config = dict(
    positions='rope',
    parallel_block=False,
    final_lr_fraction=0.0,
    max_steps=8167,
)
Below are experts of layer 8 (counted from 0) of a mixture-of-experts language model. Rows are named router (the router's row for the expert), gate (a neuron's input weights, with its number), up (a neuron's input weights, with its number) and show model dimensions 0-79. Each number is 128 + 32 x the weight over its row's rms, rounded and kept within 0 to 255.
After each expert's rows: a language model's description of what the expert responds to. This comes from a sample of Wikipedia text that the model never trained on.

# expert 26
router [170 108 200 122 190  31 158 109 159 104  99 110 132 189 146 142 159 107  96 141 131 122  91 104 131 141 150  59 108 120  97 133 210 120 128 152 116 112 131 132 182  75  99 125  37 106 112 211 109 156 126 157 163 140 105  94  61  72 214 105  94 138 125 134 125 143  96 138 121 118 113 169 125 143 105 129 126 108 114 153]
gate0 [129  91 120 101 182 109 122  82 115 105 105  95 153 202 101 161 161 158  92 114 116 120 108 106 169 113 103  73 136 106 129 160 141 136 135  91 142 101 210 114 139  57 133  86 105  74 116 130  94 173 114  77 114 135 150 106 154 101 109  55 107 120 121 180 132 168  93 115  79 135 155 191 138 113 178 140 154  94 112 117]
up0 [124  67  98 101 182 147 127 100 153 151  89 109 145 151 137  91 123 120 117 105  97  83 174 117 168 139 141  96 200 110 154 118 113 106 150 154 150 114  99 119  56 132  79 171 103 109 100 150 118 171 183 152 150 117 170 112 118 101 201 170 125 170 104  77 109 123 134 191 170 117 149 169 148  99  94 116 129 149 100 146]
It responds to: Mid-word pieces and numbers. Inner pieces such as aest-he-tic, ward-ro-be, beaut-if-ul, plus numbers in dates and ages (7, 27, 50) and sentence-initial He/It.

# expert 48
router [ 92 159 127 108 156 169 140 140  83 101 112 146 161  73 151 101 148 116  86 106 118 187 105 164 121 113 103 140 158  98 109 189 105 159  67 108 154  91 124 107 150 117 145 155 158 172 143 119  86 113  96 132 146 161 139 168 103 163 181 138  52 202  95  92 144 142 151 132 146  82 149 108  76 134 119 164 165 159 164 121]
gate0 [132 147 152  99 121 167 103 143 159  97 136 126 119 104 115 140 104 101  86 131 146 136  96 121 117 147 112  94 165 125 127 149 136 179  97 124 179 116 165  93 170  78 181 127 145 167 160  72 110 132  65 151 117  81 136 133  92 153 148 143  99 237 128 100 158 144 137 134 150  89 174 131 116 123 117 131 165 121 102  94]
up0 [ 71 118 147 115 116 101 133 109  96 135 135 162 128 108 113 127 143 133 122 101 149 112 156 169 176 156 109  84 123 143 101 176 100  47 115 109 141 155 161 148 142 117 120 130  52  62  97 179 169 134 168 160  75  90 170 110 100 107 118 114  90  97 127 151 136  70 143 117 119 113  91 119 116 165  73 109 163 117  85  86]
It responds to: Letter a in names. The vowel a and pieces ending in a (ra, ia, ina, ana) inside foreign place and person names: Kum-a-un, Dav-a-o, Walw-a, withd-ra-w.

# expert 20
router [144 180  85 189 100 174 155 161  95 144 125 125 105 127 111 158  82 116  94  99  93 187 124 111 102  92  87 110 111 124 127 121  97 131 168  95 175  54 126 152 199  85 129 173 129  85 127 174 125 191 118  95 141  98 151 167 144 191 138 139  82 122 107 134 189 117 138  82 174  61 162 120 106 163  63 120 112 122 128  95]
gate0 [175 176  49 190 104 131 129 107  94 162  87 139 112 192  82 144  81 154  94  73  71 180 106 187 124 104  97 118 118 106 176 181 123 113  96 132  99 137  81 140 154 109 151 129 123 131 128 104 104 196 112 111 145  64 154  78 152 126 167 148 102  95 163 166 164 142 127 167 134  79 107 105 168 112 135 134  45 122 165 139]
up0 [170 108  96 112 155 127 116 107 192 135  89 116 158 174 163  92 129  85  89 120 114 116 112 138 137 159 196 104 113 144 243 150 147 102  81  97  81 123 114 124 136 115 148 104 163 116 145 125 148 120 121 148 184 139  69  98 110 168 102 139 165 118 118 165 116  76 180 132 134 187 134 164 102 123 139 102 161 177 151 182]
It responds to: Early lowercase word pieces. Early pieces right after a word's first fragment, like de-v(ice), con-n(ect), d-ry; also lone n, N, m and t pieces.

# expert 37
router [124 106 139  99  79 117 146 142 102  53 161 116  87 180 140 175 138 145  86 104 115 130 143 100 137 138 157 128 175 129 131 129 144 119 174 129 141  98 141 103  40  79 121  73 155 140  76 111 199 101 117 124  82  80 155  73 188 150  85 132 165 114 140 122 187  90 168  99 208 145 158 126 131 116 115 123 132 128  99  87]
gate0 [134 140 129 126 136 184 125 106 193 129 177 124  99 160  95 151 128 112 120 108 141 156 125 132 122  98 120 139  96 125 135 162 146 141 148 120 166  87 110  95 147 138 113  90 177 158 105 111 125 152 154 143 140  95 152  92 184 151 143  25 166 147 138 106 130 121 153 121 119 109 116 145 124 121 124  98 222 166 124  99]
up0 [158 103 140 123  88 125 122  88  76 171 145 130 128 122 100 138 129 171 167 149 112 161 109 111 150 147 159 112 150 143 137 151 125  84 130 136 145  13  99 185 108 161 108  82 175  11 150 115 159 181 143 135 160 167 194 136 161 125 141  87 121 152  69  68 123  85 143 102 188 124 122 126  96 148  85  98 161 130  49 132]
It responds to: Capitalized word-initial vowel pieces. Word-start capitals and opening pieces in proper names, such as E in Eldorado, Eagles, I in Ireland, un in Tuncurry.

# expert 11
router [140 174 134  95 158 138 113  69 121 164  87 122 150 217 138  98 104  95 140 190 137 133 108 116  98 146 149 125 175 186 139 147 102 138 128 100 105 135 167 110 116 154 109 139  98 143 132  65 154 165 143 122 138 184 155  90 109  45 126 174 123 141 125  56 104 133 146 169  92 127 150 119 108 194 124  85 160 115 157 106]
gate0 [196 133  96 152 117 158 148  81 125 186 141  93 158 158 162 130 116 119 138 116 124 127  92  48 107 115 112 112 231 131 145 122 154 137 157  85 132 151 109  56  77 181 154 119  68 113 146  98 138 130 117 155 166 133 168 128  84  65 165 163 163  84 115  79 158  99 135 215 102 153  85 125 134 156  75 178 140 114 120 133]
up0 [119 149 104 157 133 161 142 142 120 155 106 139 127 126  49 168 109 166 166 149 112 117 144 117 126 112 116 172 190  90 148 189 130 150 100 150 189 166 111 138  91 155 115 135 130 131 159 186  90 119 116 191  98 110 134  85 125 177 109 104 120 114  77 131 128 171  59 136  85  86 144 167 129 101 152 103 160 109 124 116]
It responds to: Consonant clusters r/l. Single consonant pieces like r, l, c inside words after f/F/K, plus capital clusters Pr, Tr, Dr, str: Fried-r-ich, f-ol-k, f-ran-chise.

# expert 57
router [127 132 140 131 147 141 133 141  98 119 153 134 175 163 187 119 135 144 181 102 129 154 113 141 124  80 115  80 157 146 134 137  93 139 145  71  65  89 162 161 113  78 121 148 151 139  96 165  89 106 147  62  79 127 117 122  71 168 145 119 149  82  93 121  59 181 112 136 141 107 207 102  86 168 152 176 110 140  97 149]
gate0 [213 122 114  69 117 184 145 164 161 166 153 138  95 165 157 132 158 183 104  97  79 132 119 105 129  61 122  56 193 111 156 134 106  88 148 157  80 160 184 132 143 158 168 139 166  99 142 108  94 131 170 133 127 103 139 163 108 142 120 113 133  61 152 153  75 123 118 114 163 136 139  81 158 147 170 230 128 116 105 132]
up0 [ 86 125 149 120  95 151 142  75 155  97 134 185 138 118 146 104 127 147 193 140 136 143  95 199  96 105 176 153 144 180 106  94 121  78 138 120 176 154 118 145 155 139 164 110 143  98 161 145 127 159 147 127 181 171 109 144  97  89  94 153 102 126  94 132 168 135 125 141 140  45 142  72 118 140 116 142 155 157 176 143]
It responds to: Prepositions and b pieces. The prepositions in, on, for and the letter b or ra inside words, e.g. Rabbi, rabbinic, Israel, in 2019.

# expert 54
router [164 160 125 119 170 114 136 135 167 137 159  95 150 107 110 100 136 204 110 124 102 131  72 117 153 171 137 105 137 157  66  76  95 121 111 119 134 102 132 174  70 152 144 112 148 116 122 125 168 129 107 151 106 147 143 162 110 109 142 126  53 145 131 136 142 114 174 148 123  99 117 139 157 163 131 163 117 171 124  51]
gate0 [116 139 134 102 122 133 129 102 139 135 140 119 179 127  93 114 175 175  92 127 139 144 113 104 106 136 129 114 145  85 126 161 106 167  92 146 169 134 170 155  64 132 139 108 174  89 149 167 127  80  83  98 151 184 165 165 136 111 161 149  66  97 145 160 115 102 196  76 137  93 161 173 145 145 101 117 167 144 113  63]
up0 [147 128 144 109 133 156 168  74 176 119  70 161 131 157 128  78  92  41 123 104 116  77  54  88 137 114 132 139 203 120 146  85  75 137 150  95 144 120 149 113  75 163 142 214 175 193 151 100 172 125 162  91 125 128 134 101 137 123 114 128 109 144  59 142 128 183 172 209 108 137 131 186 142 190 125 106 111  88 129 124]
It responds to: Prepositions after verbs. Prepositions in running prose, usually before the or a, such as of, in, to, for, on, with, around.

# expert 2
router [152 171  97 136 157  87  81 170 219  92  97 202 128 126 132 100 154 122  74 160 188 162 134 117 112 115 119 119 145 133 129 143  96 133 118 141 110 124 186  87 147 127 118 167 175 148 140 134 174 139 174 161 103  69 113 125  91  81 140 153 111  82 138 133 112 187  89 156 212 123  96 151 105 110 164  57 134 150  88 161]
gate0 [ 96  46 129 199 153 150  79 162 139 193  68 190 159 179 105  91 155 149 108  88 142 119 163  91 170  84 163 177 159  65 126 120 114 161 151 120 172 149 154 142 135 139 121 134 210 128  94 112 121 121 111 125 145 117 141  91 106  82  97 126 159  76 111 184 125 173 110 125 142 151 118 108 166 134 105  81 167 153 134  95]
up0 [138 104 161 171 102 179 121 155  93 113 110 164 111 158 121 133 115 214 140 136 155 142 106 140  86 146 175 160  83 134  78 102  90 148  76 110  84  77 153 107 122  95  69 147  98 136 141 120 126 155 139  51  51 144  97 157 129 144 114 132 119 123 167 186  92 122 223 159  91 147 130 125 139 205 110 163 131 112 138 155]
It responds to: Vowel-plus-d fragments. Word-piece fragments like ad, od, id, ed inside names and words, e.g. Irada, Mikado, Obadiah, head, edition.

# expert 24
router [154 146 118 123 115 136 154 116 142 146 121  98 112 130  57 153 128  96  71 190 136 116 183 159  77 108 168 144 172  53 124 122 114 156  57 197 107 119 134 143 145 184 141 190 116 164 127 136 132  99 125 131 109 152 118 132  86 141 103 114 168 168 126 144 135 104 108 117 122  97 139 163  78 153 145 157 154 155 157  97]
gate0 [125 175 143 157 156 114 160 141 158  90 155 151 101 108 125 142 172 103  91 140 126 128 132  86  98 111 134 117 141  63 142 144  72 134 132  66  82  86 101 121 187 155 192 146 106 128 160 121  91 101 138 106 132 119  80 114  95 128 114 124 105 156 145 212 156 115 164 134 136  84  73 137  80 208 184 154 179 123 144 129]
up0 [157 108 176 142 142  48  97 103 135 148  87 205 110 105  98 111  95 101 134 107 121 134 146  83 122  71 163 144 159 105 158 112  88 120 168 180 152 102 115 150 129 158 128 177 101 134 111 127 104  96  97  65 103 111  85 147  92 144  85 124 167 116  68 150 118 150  68 115 127 180 164  94 145 132 161 139 158 103 142 149]
It responds to: Name-ending vowel pieces. Final vowel or short suffix pieces closing names and words, e.g. Colorad-o, Angel-o, sopran-o, Massach-us-etts, Just-us.

# expert 4
router [124 121 135 154 131 155 118 152 173 147 190  90 180 176  77 126 101 118 192 141 171 185 156 133 103 143 141 169  77  49 126 115 144 139 119 143 138 139  72 130 119  53 144  36  93 154 139 104 171  90  74 169  98 175 121  52 159 120 128 104 105 127 171 133 152 143 103 110 124 185  94 158 110 148  84 138 168  82 110  59]
gate0 [ 91  97 142 164 131 125 152 106 118 169 192 111 198 122 125 122 123 122 105  75 124 127 143 140 108 125  93  77  57 150 192 154 140 149 130 109 174 117 106 136 158  90 136 156 164 110 207 138 125  83 106  84 159 140 127  88 134  97 113 119 130  81 117 144 219 140 177 104 178 137 104 139 120  61 134  85 138 141 133 116]
up0 [136 134 167 114 103 153 118 101 116 149 115 195 134 109 124 212  70 155 133  93 121 187  93 150  74 102 168 119 201 113 153  78 105  76 140 115 143  56 115 123 105 140  90 139  71 122 160  69 156 126 108 190 171 120 117 134 170 151 152 132 183 116 118 137 167 144 123 126 112 107 126 123 130 125 123 109  84  97 113 101]
It responds to: Noun stems, word endings. Whole content nouns such as film, work, series, water, story, plus mid-word endings like -ly, -ure, -ance, -ity.

# expert 49
router [125 154  98 128 173  90  79 110 117 118 142 131 128 100 138 154 142 147 113 141  92 137  69 139 108  96 106 162  53 135  89 123  82  47 200 163 173 140 117 128 143 191 147 131 116 146 126 110 112  90  93  20 112 108 178 124  60 160 191  89 213 172 136 147 156  91  97 150 144 175 159 126 107 116 118 120 121 109 147 146]
gate0 [145 168 176 189 115 107 139 132 135 123 104  79  57 120 174 135 117 117 127 200  87 146 108 165 172 114 161 147  91 154 154 120 133 136 120 139 121 107 128 132 129 177 154 182  90 206 125  78 118  98 108  72 150 141 134 148 103  80 207 125 141 114 166 172  98  94  89 146 112  87 125 143 155  63 167 139 164 138 109 196]
up0 [179 182 141 133  79 127 144 124  55 106 191 101 158 134  90 136 113 116 121 184 115 144 147 141 118 106 166 148 140 116 170 121 158 121 111  92  55 110  50 107 208 134 134 121 175 169 113 132 115 161 126 198 166 176  82 123 152  77 122 154 140  78 125 110 119  75 105 131  66 129 135 136 118 135 156 102 117 183 128 165]
It responds to: Table cell pipes. Pipe separators between cells in sports and statistics tables, table divider rows, and the an piece in Myanmar.

# expert 42
router [ 84 161  99  89 158 136 126 150 148 190 170 122 162 188 147  57 117  83 108 176  85  65 169 133 137 133  81 142 182 155  94 146 161 184 172 130 169  72 137  75 135 149 164 109 140 123 137 128 119 104 108 161 139  85 112 104 107 157 162 100 103 136 111 113 191 146  97 144 122 119  66 105 111 141  98 139 145 102 176 143]
gate0 [ 72 131  64 110 122 159 124 150 143 169 118 172  95 122 125 205 163  89  98 101 129 129 162  90 168 162 109 142 201  91 188 142 183 149 183 129 167  81 182  89  96 105 154 150  97 174 135 159 115 104 166 111 146 145 177  78 125 139 156 104 122 101 156 173 164 115 131 157 113 107 128 171 179 139 130 110 148 107 140  80]
up0 [108 118 196 207 195 199 160 173 130 165 154  77 152 149 123 130 122 119 147 146 213 117 131 135 122 103 104 168 177 137 141 112 148  95  71 147  85 114 137 115 157 158 145 127 148 155 115  99 146 156  69 104  77 102 124 118  86 156 132 118 116 116 102 101 122  63 112 146 139 126 205 136 110 173 134 160 103  99 157 101]
It responds to: Non-Latin and transliterated names. Pieces of foreign or transliterated names and non-Latin scripts (Cyrillic, Thai, Japanese, IPA): Nuwwar-ah, Gujar-at, P-anish-abad, Dan-iel.

# expert 18
router [184 142  78 110 136 142 102 155 156 124 193 127  84  65 178 109 151 104 188 100 129 171  99 104 133 149 135  99 120 160  87 143 102 124  84 165 110 145 118 157 124 188 193 116 127 138 131 191 165 123 159 157 120 114 135 207 155 134 121 169  91 139 100 147 126  86 116 137 133 166 112 107 142 132 117 142 100 142 105 164]
gate0 [ 92  92 122 160 100 191 174 122 169 113 155 143  82  95 121 123 198  85 141 145 128  99  87  99 111 130 102 116 128 109 111 124 152 173 125 141 113 158 135  95 124  91 122  96  98 149 121  97 177 100 100 119 124 129  72 189 107 180 123 169 105 149 148 103 164  84 108 120 132 102 102 128 125 147 113 160 127 116 121 178]
up0 [ 99 130 141 132 157  95 120  39  85 153  90 120 151 104  54 126 108 121 123 164 154  86 116 168 106  59  99  72 158 105 128  75 104 163 107 132 130 141 157  49 121  85 154 117 151 143 109 108 159 121 124  64  81 135 135 109  75 148 120 106  80 181  91 146 148 135 128 132  95 206 152 146 150 184 116 138 132 179 101 150]
It responds to: Pieces after h/ch. Word pieces following h or ch, as in Channel, Hey, holidays, Thailand, China, plus function words like there, and, May.